Weights of a small mixture-of-experts language model, trained from scratch on English Wikipedia.
Size: 9 layers, 11.3M parameters.
Experts: 16 experts in each of 9 layers, 160 clamped SwiGLU neurons an expert, a softmax router.
Below are experts of layer 2 (counted from 0) of a mixture-of-experts language model. Rows are named router (the router's row for the expert) and show model dimensions 0-127. Each number is 128 + 32 x the weight over its row's rms, rounded and kept within 0 to 255.
After each expert's rows: a language model's description of what the expert responds to. This comes from a sample of Wikipedia text that the model never trained on.

# expert 9
router [ 79 142 124 126 154 143 108 186 150  85 138 115 121  90 129 115 105 150 106 108 140 146 117 107 129 181 103 124 174  70 107 121 146 156 133  48 129  96 172 156  98 151 166 180 117 167 134 125 113 106  96 103 105 116 143 118 100  85 159  99 158 146 127 110  65 121 118 162 178 117  90  86 170  90  71 203 181 104  93  82  58 115 156 185 132 137 121 152 134 152 182 147  79 156 163 129  89 130  63 135  74  67 166 119 132 153 164 154  97  58 103 129 154 176 129 156 100  89 124 144 124 149 109 118 124 147 157 121]
Description: Pipe separators in sports or election tables and the first pieces of personal names in cells, such as Tan, Vicki, Raylinds.

# expert 0
router [152 254 116  89 134 133 136 130 104 133 131 125 107 161 100 123 159 111 114 149 140 121 118 176 144 102 162 155 141 197 160  41 121 112 106 157  97 156 133 117 193 126 106  94 156  93 136  99 173 148 148  88 200 139 141 120 145  95 104 139 134 108 136 153 139 115 101 120 110 182 149 179 104 121 161  92  77 164 154 155 129 169  98  99 152 110 154 126  90  83 129  66 164 146 116  64 132  98 169 133 132 173  87 164 166  97  78 170 162 141 165  78 132 159 138 120 127 177 139  73 126 123 135 143 133  74 127 136]
Description: Single digit tokens inside years, scores, percentages and table figures, such as the 9 in 1995 or 0 in 21–10.

# expert 15
router [ 69 147 138 134 139 150 121 191 151  94 138  98 139  69 127 108 113 146  95 103 110 146 134 106 138 174 106 132 162  72 114 121 154 152 128  61 133  91 168 194  98 146 168 191 126 165 124 130 122  90 107 108 117 134 144 120  95  87 158 100 141 136 124 122  72 114 133 172 179 120 121  90 165  95  75 195 179  96  80  87  75  98 161 176 139 119 112 148 133 158 173 143  77 162 153 145  91 120  72 139  68  64 180 126 116 160 158 148  92  61 116 132 155 177 135 165 107  90 106 146 130 142 111 119 110 151 159 118]
Description: Opening pieces of capitalized proper names and words after a space, such as Gauguin, Gaussian, Uganda, St, Le, Eccles.

# expert 10
router [110 126  72 144  93 190 114 113 125 138 123 122  98 127 163  79 136 134 108  98 132 102 186  97  58 122 131 191 110 144 180 161 136 135 100 169 197 185 152  92 177  85  59  90 133  96 193 152 185  89 104 187 130 113 127 150  98 129 111 147 133 108 163  96 166 154 145  77 120 123 138 200 139 118 113 134 122 101 122 146 161  66 118 158  94 186  61 148 141 131 106 146 162 129 106 126  97 119 175 109 179 174 139 113  85 128 141 105 160  89  99 130 128  99 107 138 108 115 150 148 157 168 148 108 139 149  85 172]
Description: Common nouns following the, a, this or his, such as season, film, team, analysis, jury, people.

# expert 3
router [ 85 151 135 133 136 146 105 188 145  87 129 116 125  92 125 120 125 162 119 107 125 144 123 102 132 181 105 125 166  67 119 129 157 157 123  56 132  85 167 164  95 149 165 182 118 166 120 120 118  98  94 116 107 128 130 118 117  94 164 105 138 135 129 120  57 110 124 174 190 114  99  84 159  84  92 198 181 103  77  75  69 102 163 173 138 132 118 148 138 156 160 143  83 151 165 133  94 120  50 138  70  53 173 142 109 162 161 148 103  65  99 120 154 183 135 151 117  83 100 139 135 151 112 102 101 159 145 122]
Description: Plural s and mid-word pieces, plus commas, particles and prepositions in running prose, such as Lunas, Landscapes, offline, re, pre.

# expert 8
router [ 78 139 126 141 152 149  92 183 156  88 136 100 111  71 125 122 119 152  99 101 141 151 115 111 141 185 116 117 170  70 108 121 163 160 122  55 131  92 170 165 101 150 160 173 121 156 117 131 126 111 107 111 116 130 144 137 120  82 155 101 149 136 120 117  68 112 124 165 188 121  97  79 173  86  82 200 189  96  77  76  78 105 153 185 141 109 132 149 143 140 173 141 100 158 149 137 105 126  66 143  71  59 183 128 129 170 147 139  95  63 125 132 170 180 137 144 102  88 104 151 138 139  95 107 104 141 147 125]
Description: Plural s and ed endings, line breaks after table rows or headings, repeated r in Merrill and Mirror, and Thai characters.

# expert 12
router [ 71 137 136 137 137 162 103 185 157  97 141 117 126  79 122 122 127 160 109  97 129 146 122 109 125 174 114 112 161  69 123 130 168 148 128  67 122  85 163 171  97 155 176 187 130 165 118 121 114  99 104 115 111 132 155 112 113  87 146  93 130 128 120 123  58 106 125 184 189 108  98  90 161  73  76 185 179 103  78  96  71 102 166 188 124 122 120 161 136 150 161 136  91 153 157 128  96 126  67 137  74  67 176 132 118 153 156 163  99  56 114 125 148 165 125 165  95  76 101 147 142 148 111  89 115 149 157 135]
Description: First tokens of table cells or new lines, often capitalized name starts like Em in Emerlinda or Russian, plus quotes and colons.

# expert 1
router [ 71 146 117 126 144 131  91 191 163  81 111 109  99  79 110 130 118 140 120 133 125 156 103 127 123 174 116 114 166  67  92  87 166 149 116  54 103 100 168 140 109 143 162 174 118 156  89 132 119 114 101  90 100 134 140 131  96  88 135  96 130 129 122 129  69 126 110 157 198 111  93  82 165  74 113 185 199 107  63  73  61 123 153 168 128 146 144 142 121 122 187 122 108 155 173 126 104 135  77 120  75  68 186 129 132 151 127 160 123  76 123 117 145 190 136 140 103 108  95 138 151 140  99  84 106 139 172 126]
Description: Digits, mostly 1 and 2, that begin or continue numbers in tables, dates, coordinates and measurements, such as 1883, 16 July, 91 m³/s.

# expert 5
router [ 83 142 137 140 132 141 105 182 162  85 156  93 113  87 143 120 120 163 117 109 112 159 119 100 135 177 104 119 177  73 117 124 161 149 118  57 142  82 159 181  97 162 166 189 126 171 116 121 120  86  97 116 109 124 130 106 112  85 149  97 148 126 131 110  68 120 146 158 175 119  76  89 170  86  77 204 191 107  88  87  72 105 166 172 139 105 123 155 129 137 157 140  91 166 143 131  91 127  68 139  79  62 165 122 114 170 149 146 101  64 106 135 149 188 117 154 112  79 108 145 130 149 107 125 110 147 149 119]
Description: Line breaks after headings or list items, plus pieces inside foreign names and words, such as Abdel, Citadel, Mjøndalen, Shockley.

# expert 11
router [ 70 143 142 133 145 149 111 192 158 101 126  95 125  87 125 121 131 140 116  97 125 159 118 109 132 170 110 102 162  72 114 124 145 147 126  64 127  85 164 171 105 138 169 190 126 167 122 136 120  88  86 102 110 130 146 108 114  95 139 102 144 134 109 119  66 119 121 169 194 112 116  79 188  79  86 194 172  87  80  86  62 113 162 184 121 137 125 150 132 167 175 125  96 164 147 130  88 127  64 154  75  71 183 132  96 165 159 143 108  64 111 123 152 169 125 147 108  88  97 149 134 142  94 107 128 138 166 129]
Description: Decimal points, semicolons and pipes inside numeric rows of election or sports results, such as 9.3, 1.58%, 42.9.

# expert 7
router [180  95 168 171 135  97 153  51 132 157 122 166 171 140 140 178 115  96 160 150 120 115 126  91 142  91 121 103  84 123  84 157  85 114 171 153 146 136  53 103 117 118 149 113 102 152 109 200  95 158 176 136 101 143  99 135 168 183 131 135  93 141 106 102 190 126 140 101  88 106 143  95  91 180 162  70  98 141 175 139 201 118 127  85 111 113 123 104 173 147  91 137 132  77 132 142 213 159 124 127 137 141 105 115  96 114 138  82  81 201 137 166 106  74 138 110 163 119 135 126 116 106 146 145 128 166 122  92]
Description: Articles, conjunctions and prepositions in running sentences, such as the, and, of, in, alongside, including, plus table pipes.

# expert 4
router [ 70 136 130 115 137 144 107 195 146  88 140 105 135  73 121 116 106 173 126 106 120 156 129 112 136 185 112 125 167  78 113 121 161 136 129  64 136  87 171 159 102 165 171 181 121 171 114 144 123 105 112  93 118 124 151 111 104  87 164  88 139 139 131 116  72 106 138 159 182 126 104  79 160  94  59 203 188  96  81  89  62 105 168 181 130 116 121 161 134 144 161 132  93 161 145 135  98 125  67 137  74  73 166 126 107 151 151 154 103  68 111 136 158 177 134 162  97  83 114 150 138 150 102 113 122 160 160 138]
Description: Short word-start or mid-word pieces like ug in Rugby, Dur in During, gate in Reigate, plus month names like March, January.

# expert 2
router [ 85 137 135 135 146 150 113 187 146  86 145 103 121  70 133 120 110 154 109 105 147 156 124  98 130 186 101 133 168  69 111 124 150 157 138  68 135  90 171 178  97 153 167 166 121 175 124 138 119  93  92 109 114 125 146 118 108  89 155  97 152 132 126 129  72  99 129 184 187 122  98 102 174  87  76 202 187  96  86  75  81 104 168 176 117 128 123 157 130 147 166 137  89 165 155 132  99 126  75 138  67  52 166 140 121 159 154 150  96  62 120 129 151 174 139 149 106  79  92 149 139 139 111 115 103 151 149 127]
Description: Word pieces in the middle or end of proper names and words, such as ber in Kerber, Man in Manila, ly in staunchly.

# expert 14
router [ 71 138 121 127 140 150 117 198 151  85 139 125 112  85 127 112 106 162 103 101 124 148 123 102 134 183 126 137 171  69 110 131 155 145 116  68 136  84 176 177 112 149 159 173 132 157 115 122 115 107 116 124 112 122 147 149 105  93 164 109 145 141 139 118  64  93 127 156 168 127  95  66 162  93  69 192 199 126  64  79  62  93 165 180 133 119 127 142 132 140 165 156  88 159 142 126  97 119  65 132  67  66 182 121 140 151 151 156 110  62 108 137 148 181 143 144  98  80 115 142 139 159 119 112 117 157 155 131]
Description: Periods, semicolons and compound hyphens ending clauses, as in water-based, plus sentence-opening He and function words like was, which.

# expert 6
router [ 66 143 144 135 138 145 114 190 159  86 123  99 119  86 129 112 106 159 105  96 138 145 128 104 126 181 111 126 164  78 105 123 162 147 136  56 144  83 160 159  93 160 174 168 133 166 115 128 116  99 108 116 119 128 135 134 106  82 156  91 138 140 121 129  70 110 133 173 183 121 101  98 165  85  71 198 186  98  72  79  78 110 166 170 135 128 124 161 132 154 154 126  81 157 158 132  95 129  57 132  81  63 167 143  99 166 164 146  97  58 104 134 146 178 139 160 102  72 109 148 149 151 119 116 114 152 155 129]
Description: Pieces of personal and place names such as uel in Emanuel or able in Coral Gables, plus adjectives like American, electric, first.

# expert 13
router [ 90 138 133 141 157 145 102 200 153  87 143 128  97  83 129 126 111 145 101  93 123 156 124 118 130 194  99 115 152  75 108 130 164 156 128  68 127  88 163 162 102 150 163 188 128 157 130 128 127  88  97 101 106 130 140 121 125  95 142 113 140 141 121 129  63 114 118 166 191 120  97  77 170  83  81 196 185 100  67  80  63 111 158 177 116 128 124 141 153 155 159 141  98 153 154 136  97 119  61 143  69  68 175 133 116 162 165 142 109  60 112 129 149 179 139 140 111  77 107 146 138 146  98 109 110 157 170 121]
Description: Bare spaces, pipes and commas before numbers in tables and career lists, such as / 10 / (2), 1–2, 0–1.